Experts of a small language model: 84.2M parameters.
Below are experts of layer 6 (counted from 0) of a mixture-of-experts language model. Rows are named router (the router's row for the expert), down (a neuron's output weights, with its number) and show model dimensions 192-255. Each number is 128 + 24 x the weight over its row's rms, rounded and kept within 0 to 255. Numbers have three digits each.
Before each expert's rows: "comes before" lists some tokens at least twice as common just after its tokens as in all text. This comes from a sample of Wikipedia text that the model never trained on. Tokens count by the router's weight.

# expert 2
comes before: "- ", "| ", "\n", ": ", "–", "=="
router:147134080160130119100112127110101149111100135124158155168140164112131168101162122165099104098151160143143150127147115166146157144089124105158149165171092073123113135150118144139097162110152155
down0:108148123127125122103181132172145108098144094080125111116145132111146132120162132120114134128129137132140130097140123132116153152157133078091101144130102110147121118125121127119160106106136136
down1:157152138135155100152126161111138144113108117114107142118165106164098157133130180103112111139144153125163143123130137131089168115116138144138147150111096117100121137114126144138137122159082113
down2:139096112138100090101142097086128137125110133088173113107097103139123126160129127135164127106120131082116161099118135119141089112163144128116151139141091113106130097146163144103124100111154151
down3:117110149116126137198145149135131112105143123122140112130140099103110133144141097155162117104132123179119095147121142145160108101125158111171126152156145104111122139084121107135072122096147124
down4:078143123101102132156137138123155155119160119139133136136128155140076140116097161138194092106111134165105163119146144112152171127161148088128115137130106092129127135099129135185145129092121094
down5:113100182147136177114136116104161117132165131155169165113142116177142141164106094168135141122159090169130102143150098153080159116115139142139202114170112174129094123148095127161122165103120125
down6:077128133133125112120128141114127094165115146133091141102124114085149165154146128143156130125106110110098160149114121091117146153124092096115126135108102139115139092104124111126139117138130167
down7:128151123093161183162149116094170104155171096140126105145113164134138128082105134148115095128121116087159108080122082123129155106168124107143096110142088126149115115136096131151143105146094161
down8:162107118133134117120136118153110114144133118159092166171074143159118147120155098123142144167134119120151144110147133150127126170129126193144116146147135165144098130114093113139117125161134103
down9:121141133125113146156129152122115160149135107143114147121176149099129158122166131184148127088134129115127133161104147135150156165134140126107153168101107174144134151159123140149113117109163157
down10:157103142104096145134178140118158164136135119119146135125146122129122153096142080119137088098143154117117182175146121100140140171147119088126119179133153116145087142094116130074126122126120163
down11:081116107143152124150132161095171105125156157100119141164130109159129145143123160117095123137110152123115129095128147146134142136084145166113109124103168127102122093082103133157149088180114122
down12:147100131157169135135121160126102098148123134141130126102133148121121144119182100133103105139197141140130135105055067109128095115125120140122117089145126130160127105121125121110116138125103135
down13:114134133179149114147116143129131121134114071135143082125183152130157142118092139119165133148144138103126155144114138159102115098117123097129128181077066120070144136121101114105165140102118130
down14:184143112170069114143142139144136175152110143097127141137137143118157122103161129142114143143155139108115096131150123106167170142136116150123152128117126140101082156130093140134121105131131134
down15:119152146157147100131141107124121157121139114128140107107109140156133102128111146117137097124120148150152141107136128108112144103097126109131123110105120092105166114144118150145102136146066146
down16:154155135102112140108172097174123161175171156130145118138125141110101145150142096141147121102137157109120118138107158130146130158090139120103127185083092181125123158144111122123125121113128140
down17:103128184154129157127163114123123102096161118107128136108104109130167112118134119085147130169131133083114098144152127089126129172165140126130120150118118123106119123105170096131132086082118143
down18:112140085163130148160120109110123099134129121119152158087176124131083143109128087106165106202176111141118126115166145131155109166113133137118144127091151088128154170152128163095097109115143135
down19:154094143149134102139122154170089111141150142141112155125114109156151114092102129129137125133090063130153081090141111126115139186167095134163159135155129177116135167118145133136135129077140131
down20:142100152113166139157135182068133114163097137165089096108139097141139103148119109148101123125133114112151122110126098122138191101088129123134168131134136108112121149159076154131124167182156143
down21:166144159090101107122165087127111153121134179091181130132175109165124119131107131142108134117129125180155106122144176120090154106093143127119117129141081125078148136162106157149135104114124193
down22:108127120160159176124138103119091102157095144137137104175131138046120136133154119154144125164152127132125112102146150137108160094086146157077146124143123160118150114137143140122130138136122096
down23:130140118067171141120135109115157107144162109090123117150145098085110123106134134114164119127131151133106131106115104123128161126091093119134158124125143135170138114096114119174137122168151122
down24:133142088101137180093137144101153081140147107136126167098130145128096110178136151092155145108144147147124117126133105140147097132128121143136113083093123155168162079100128148115164121078185138
down25:133088142112099112090084141155121135121144141132100149149162149127101143118135125119118155138102133116115147110104138155110139126126131146111077145148101124142085105148109101120118125086089184
down26:105122108152117127132131139105119100134111128109097147117123125127093148144123125145105150120124099135104108123132151124142165113112152113166084159164150167119090088174102151099125101115119090
down27:136133135129165174137129095159131169125159147110130084125108129134129140091155140126151133141141097139129132137125110070127131089120118149079149118117114107128096129171146178131127106182110087
down28:140109124110114112097179140169135121134137129137099119100074101130144142140116104149114152129082143093074122147161125152153157102114161114100115115112116098136072115178127110105143091126126148
down29:177115130111125156104155137152143122080171111145147144109145124113127108129151102146105122149093121131142124115133115113114130114118127163092153073115126128151135090175083099128138150139144117
down30:129142134148134116109124117107142097170156115145157131121067163118131119118130149138107172085106167114146143130126090138126110149134164121100101131123129115156126109147098144149132134125088166
down31:089155122130141110047127152132122156128154139131147153111124116176147127091150148142152153172176114093148126131118101124128179120130113131102169117080152144096148119139101142114107165118127099
down32:106156125118156117081083102104121148121146156102124057142123118113101138137126142122130114158134122066146148135162107107113141126150106141142120130124132159113097114147126162126148124152130156
down33:125180148142179136148154094163192131120099156117120137118103141110138132126170126146126085133118137126152126094135126107118127133120138119126143117159142154134140126126077143106099157064120136
down34:122123130117093134136125145110131129136132152109113133139108136156149156107146096098151127113119087108108106146153125134138080137166162117113134142143136125120178122127115117110107145087127159
down35:152125160178129107094141107121138073103189136078131156122138176124126142107137173131149149115118139148087099139163113178161128135084141132166184089135130084103136157145148176138130069158153158
down36:088166114138125156100103166133168123149081093106167142156160156100091102159152150130136112142135136132145142112125139154112151136119172140102148127109131086118155151105156139110132131090108131
down37:135109129108109062193105144125105133150112128121172100183152117105141118079118167135138149132095122144151103093129151132144191111128112134111101098119132107140143079112114152119163107126117191
down38:108141113145126110159100111124117152138106118096122113106129130116093164099126164127096113156127091115137114132162072119123063167094127081139133127124135103118150122106131110133095138156102155
down39:155138120111130130103111105143119110111116144129154114146105151139158146141144156107126096105125125110143176165120122146066081086111108141138121118148109131136141121152127100177138139131123168
down40:093118133153107143122152117096132120168134158074124153101128160126128134181144103146135112115136158168165158115136099151114175132081093108089123145149117133156143141156107154119120157064122129
down41:128120148132145149124139139130133142153142147123150137064145168147195164114128123105130142123122117155114085086127177122137120164116138069136118127155107127133120133130171118152099120096153124
down42:116114143096142117125143127090139104148144156159117156111161126106114099192104148093135124134087169127126122128127178153145106150125143129170120141131155112146105133096108170142150136099150111
down43:142079162136121125120147114118139101161072082133066166109113116143161139139123110147137112120138144103181126135115090115116126162069129146159102122118137107149172145126083135128138099101129175
down44:169113132170149072136144122065160091130146125134124127112119121141140147117143135106129144124150142138108171100141126091145087144163131132133124131130140124148125132158089163080103101147123131
down45:155096138181104157128140158155125114139126098136114130116087116148114114143097135098121134146108108115102172119146167112104140156128134129106149105116199148098083178119185123134108090128116137
down46:157109119136166160120141121161125127187126125133038142130082115123135169170138111129124060137119159091131135115140106162091183142091146153088058160127115123112075116131158141133105142127135130
down47:135177128144111118099159107138139109157139119123129127178114159135121073123103091155138079130101153141101173155141123108134160096127149063120145113086141140118113125174087174150148139141125135
down48:139127135123145168113080088119105155113107116144132163156199128128123137102121171104102115126090156139069151136108163143120098152115142105134151153142155133127103175151147112129121176113137123
down49:191117111184141122119147087160110107196148131147096100105134102117120116167126158151163109142116156116081135104154094147129116138098167131106127116128149067134116149128153117106079138157146127
down50:105133129150134112155151110106095092111126158123104120157146129093094115061101116155105120113125103153107094189130076120151130191112118157118107109107123125168114139129142110076155115148112133
down51:114160145138133134131125110115138162130122117141136165132135141096078097098133128115123131138157148079160144130153142116103080117125113130160141128116139137103104126108112135163160146138146068
down52:121136104138177135145114138183111140112185121094137120155154103144132099142104156122132117084092132087150122110136152079095079153114109114156152143100168109117121129120129136105123114129126129
down53:086123117119124118157097079096149150082110108114191084146136145105113074109095197081119099120101128147174133146142091114086149121153174149144135144142141167127161114131111109115132138138133117
down54:139141134106108117149142098115098083121132132132158098127103192159066153147147131162142088089161175104153122160171140102124135139092107145095101101090109113152140083133129132094155141133134124
down55:130121180154129159139169155103167081116146118103144115120113164118122097158140164164147125133142154119054156099139162136139153114125108119109093068106127129122134122136145099094083167129080142
down56:106120144142121112103122114097127165160110118136133144097113153109171119127113108118109130207125125114138113101161138154154102117160105141129182116108125103150124163113112101123132119130080142
down57:107115102172124134142106115149120115123114155111155134116135159130091114148154135120124099133120092146146112116131072109099171099149131107150110160186126133170138140155101142150127122112175161
down58:147110183077120137130110133144123085081171128145127116136117105078100164133118105167123098110128142138111146120130135121169156097126087142109113157136081135154135170142132147132119119157113150
down59:119120180118141121137106134148140108167127116176175138123120135135107093108146141119115106138150170131146117150129117170131118131143108119144180139125188152132124106121123124129143119112108103
down60:110122101131155112124143134162130156133097130114110095078171113094106140147173066139111159112123138162128139151110168114142141101120141096129064126166123147116122134133122122142162133121146143
down61:141144091128142132120096148142126100154107118120092129151138144157152156135121082103125143141122145124146092133085145119142154049136111123177149135101117122120091101145126125136145134134169159
down62:126119121124076122144128121046160141139081119117111110155085109166141099161155097078123168103121135129140117147113122132090171128132129108118146100196153127129130128140141163134130133171144157
down63:198084133171131120098148107116158108106133120154110166126088143136167145123104162141157121115132148066127125133136135146122146125115169164163127118154144113126097154142103159115167100128104111
down64:113096094128113128169107116137088154134106131123134122123123084140091115134131098114097135099131137093144152128134138106105125110126128152193136151134136139087064135104114117099116132120088154
down65:095140188135121145137129144112163108124154140117145115140118125087097137135157132130179141113139129135139162118112124113128104111157154103147135160119141096166105137111153118146154144152105122
down66:136127158180119122127132165133136113125129103154124117130085088111137164125131161129119132133150147114162115080171145098138114117138103138102139131094110075132115132128100077094159149153178126
down67:186149157149147104126134139096125204194143144127109143136132128129103118104124116150114143091115123146102128133153134154118145122151096154140140118075075113106169092059122175151112145090135103
down68:156187132104140100145102112105098087142128182083089057095117081098143117128122115137112141143124136124121170115133144156105099093110090152106118108133098129082157111092085148155104117130101096
down69:112123098147133100158108146131145156111157134154131142123144145121157151155087116147114119081129137178108152110120133138151107132145099157100145141124135113111143151152108171162136108128138112
down70:127097142128153137124074141154136147134084164115108145138086124134135095174167201159179106143130140122116144150120124130122113126133148151132125126128097133160106116111069090111157111147146108
down71:108122145128089118134082129134150125119138083175120168167145094126134103121162100146099158152176127115154162105122140157105173125120135135136117138154138120121074104082144103115130143125143148
down72:157111098134139105120163114111088189139097117124109070114174141121115099130123155127103144146129116174097091142125102141108119122059165126156101116091153120164065092147120106078126104069124106
down73:104185108121142132178145115110124147132107140145129140130149138131129107136158107113135132138154158106108112130147102083155115146080141131170172114107145081126094144140123129166135148115159081
down74:148109116105117129119137103105131137129148140118119175145153105134099107108077121113133115123161117071176102150128100140146130129121181193162102142161103138128119101123102157133153114118135178
down75:151143131110142151136115132099138105161145089109145129116112168111139102139131103130106152123122140134119164133135063101162131106151155131113107075092136101140130155112160148129123135118130079
down76:087134180093131126146147124118142135148118160127141144144140157171154125129101139130160129148103119100169101123105108111147117181104164139131101100085122148118085138118122099108179155114142155
down77:140150174124114169164100123132123126079095111116156138126095092145164159111136147124165118090107154174135131107158140109145151147141100156166123174111144155101128153099150126159132121137109118
down78:136116103141105142128115130124163158150122133103127143147125115130164128137141118136113126123129112104098151149145119120164092102132078095141184155082109115092124084094146098089092135088133126
down79:112119128129120124161112143101154110095140114141136144108181133165103104105074169112085114120137135129128100138113128133149132057178171132107134156097115122126135090154133127153177151120111084
down80:118156115172151133135116125114163147084173122142129132106142137121110095123118144176139109093135107137133135107135155124119140166100175131127133120140130117141125109095165113147148121103117075
down81:106126134116148143161135146124093122110137159134168114116104126146150115185186120143157115166144115142111146126118100153143106143100132172154137140172089098146144095109103146106107137149150115
down82:151126116070128091100165088143107075143135160164144124149136130106126132136120078127144133119135097118135123134142122102124134108140154100155100068120150138180145153171130143094107111148167135
down83:128123104126101085120123119169122101134146149125116156137115136117138134116104153139080122097100100170133106120158130102122173080112128186140114134138119122088102114121163151143127140092119167
down84:126152144108155153163123134054096137097133101161133154099146183111144175122061073144114102139144116149142143164132125139144149118141096108145155123181116167155129087152101145121117169182143094
down85:118116120156129134105146168159163136120134088157121127144107142114157129132094098111134126150128134101106092156150131146122090116134135096150131092156114119190193089145137125121140113144097123
down86:158108122125165133119117120119190158135121138123095105123114120149122126140141155119155154167116119130100146090117113104118138122136108116154138121133156131110149138136115118143136092119114161
down87:120112110098167176110128094138112134131159119092129147102058119135126173103094121131170152106165108173111082133112180150141127160134175142165101162104141096154114095106162105131155143121058172
down88:172121139127140104112130096188112088130131137082141061131149134155120133118114139166112135125150150152149086136133077133148161079115127076155134140100139141160135163140133162105172104087115111
down89:157128103133130118162092153172129124139098125118117103160140154148170151120110137129142098146111071099089121140141168146183096156128141124156128105095126108130115091177131093142125080142189121
down90:128188151098141140158157108139105115137129108138129120124143134111153176139131112157126119099134103116098088156142087148140115166099123137140139164116139131093095137130099144093141141121154117
down91:101113107127115102105124120133109134136126149077116167077157106111160134117137172119111145165068119116128104136199114142102162170119144139135171113127085123077102136128096103133180087133126136
down92:121126107111140158075091108128127114094112105101136113154121100121147141147093114128127119161102164143076074119103136143141138127116147157169140124105109138083148129076125088106133172154130140
down93:168104143147158106114133119138119141180117122115114079150143124107095141131138138141113121175107090187107124140137123116156099139121106120123125128116143166136114123129142126092099126120135115
down94:154142122130109085130115135082175171085113126117159156125129089165158124117136091121082077118116193107111186148134129133102067120155099128121146111126167118108119121107097130101174137144112092
down95:122111128143141132108137148123146109136083164089162163118130180155168140147110138146127135109134121131104154105092072120094175095116124146148123144133128126168130112144149142183145069127123138
down96:125105158058114132115112123152139134122149039104145152071119137096159118165149143091114175133155110116140127117107128072111128153118138161127125150130104164162106117134110137115118128102119088
down97:141148111116132154119157149147166104111152133108132109113128123109112103122140111108173115113129118134102148102115135081105120109138130131106122070114105110132111145080136151125157120144143100
down98:134137121161148122123107120144145137108127128136138083095099124150110108113102113163139098107168168164121153138144129099105134167127123167131122116127148132157104158119162112129103114098092105
down99:109094138115126118108163137156123095121113135094128107114134138112088174102140084198090165100102101111134158129151111157136157145118110121110123141126138073122171122121115084133140142120137177
down100:158131155161104115110136145112118095149134181136103107107127086098122142163156143134103102102108106129125121159086128120136076174135145115154124150121121127133100157110157117167134103088115168
down101:152091141168089103101155142122120142138190142098094167189084089136119155130133132139117178094142079158096087106097119151135103112150105139126142140120137134119116120140130133127159190116101078
down102:159149113093113127102091087132129097095124140136156121122149096146135130126107113058114157110080130129108132129143119077086165099125135085146126146127138143079140120080131111104150117110164106
down103:165126137098122132125147130100181158110153140093111091158197173164100158158156117118134118120141185130093123142119140126139165135139111140128107118075118089146142142150100096187157157164097122
down104:104119164126176139077148159109161136124133129143116144132129124138166173115158117162127070120146146125095153148131136129130120116141136122146130117115158102162137127117149136140104099106169102
down105:122119131083096101122136099126140108144172100163126157159138136128184115096156094110125109115156113163120146153145147154103129113116137127145162142146149111123150130145111081095119150158126179
down106:122083133098101124121125156099101122075085093115090146144107105144117123104084083162173145144155114104127162104144119133118123147118115133132098118155103144124108123132148097107157108151168127
down107:143158116176135140108129122133123172135095135092097102123155139118119110147105129134131147116150114138108132147143149112137104144102120156118103111168134129100069123143127166133196140161114123
down108:182115127147155147083098096120152108114113153126114119159084131131111145178100140144141139118134138103126136134151118125099096128104184101139083129144158157134103141106086122169123131074118116
down109:183111113137151106166121139131092108132140093109151131110118156103119116123177130133158131138115143131127134130128119175166141145099140085155126167117101138136124148141125109114143115109137157
down110:132140131132120130121162172157117120153146135127126130094151124124139139092111172146119113155157141100140112103109105151127100117137155103092177105120120108149112130149133112097148110122122096
down111:139105098104140127137156102082132182165149144122176135149102147160130125153093095073147126140136085130148111089148117079138138106133104085121112061144181150126124134092113087130131142107121103
down112:170104145106082121143107164148180120174140124172144107089136151132139129093119119089108130110115102127124100134158116137122145156165132130168121114121135116110136095136094144124131156142108147
down113:162104115151146100149115115123116116143125138111144114111145149125153079123143134133135141118083137083085113097097094140137085171110134134122114139185124118147145140066176183126092133155095132
down114:112123156166130123107166149137124111130136119119122091117111086117138104156143105130167112118079150176140133185159138110107150121102079124130160126175147093145115135094089155133097100111130131
down115:114149117134135125137137120135136161149154137162157151154154161174147074115112101164153108103184145134147140126115102148089108128153137072121136130104146127119100119068104138096107146142143133
down116:142150102173144173131137094102128144131156144110103140144135084100168149119162168097113157115139102144148160120178099150144101137146102144108168140110119126123109147107156121223153134105134170
down117:105107123109113124134156151109107169136138136130117134162133140164127138149135128134114153103109121128117165117149147097073157104112155118120078121137143120177147118082141078132130152120166118
down118:123163107180107129138152164107151127127092111091109127091153107075129127099125167140107082130178162107145133157126097109143078193114130108121170080134104158150154142158109137111089113132137161
down119:122146164114119102137144096139128121113142156116109119127146114103129182173146158120135160158117146168098083122163103118121108155125109113119135093167095128146144125089148148123145099133127109
down120:164147124162127154093163109130116144177119164134143135131129146150148110129133150105111140127137160161109082152183157175139115121071148086061123129112151182181114117116078126155134125162125124
down121:141161131166134113131179143088122115148089137145156147098132142123143148098187084107121103127158115134129125168124145144144135125113081115128121131152177174137124180113164112099114127144121067
down122:175122156109123137135132134106135118131122158148124137135116144143151096112091110131171136146147116115158136151098138112093155157133146105160134118080100119088125106109095139128097123101083168
down123:115144138156123159116097129112103109135091153097154151131118144148173126117130098118149137153138077129152126098143148154094092120091174137129138111148125123121124156100134156143144164126137170
down124:135119121143141142121134087138094084125152118134137122123101143128146108111152131139134128092155108140144098123097094138123088135179170098120108145142129128113131115116092168143091124111131112
down125:110130148144117121172116130151132106088124167143114136107132091109135166103145130167141152094066111116101148123181153141160090127110167139158107150129122076150146158174122137098154053127122077
down126:129168118131166182114132045149147142106127162090152154109108154133147131078111164094081090154139117131118100120125148142158148167138178147151128118093132115128105145157100120173166135127116143
down127:161184109130136103116088122131148164104117110096144123130131137165126162131108133147142179126126156097123113133160129118169117155150091135135124132148122123143106129138151108149115148144102143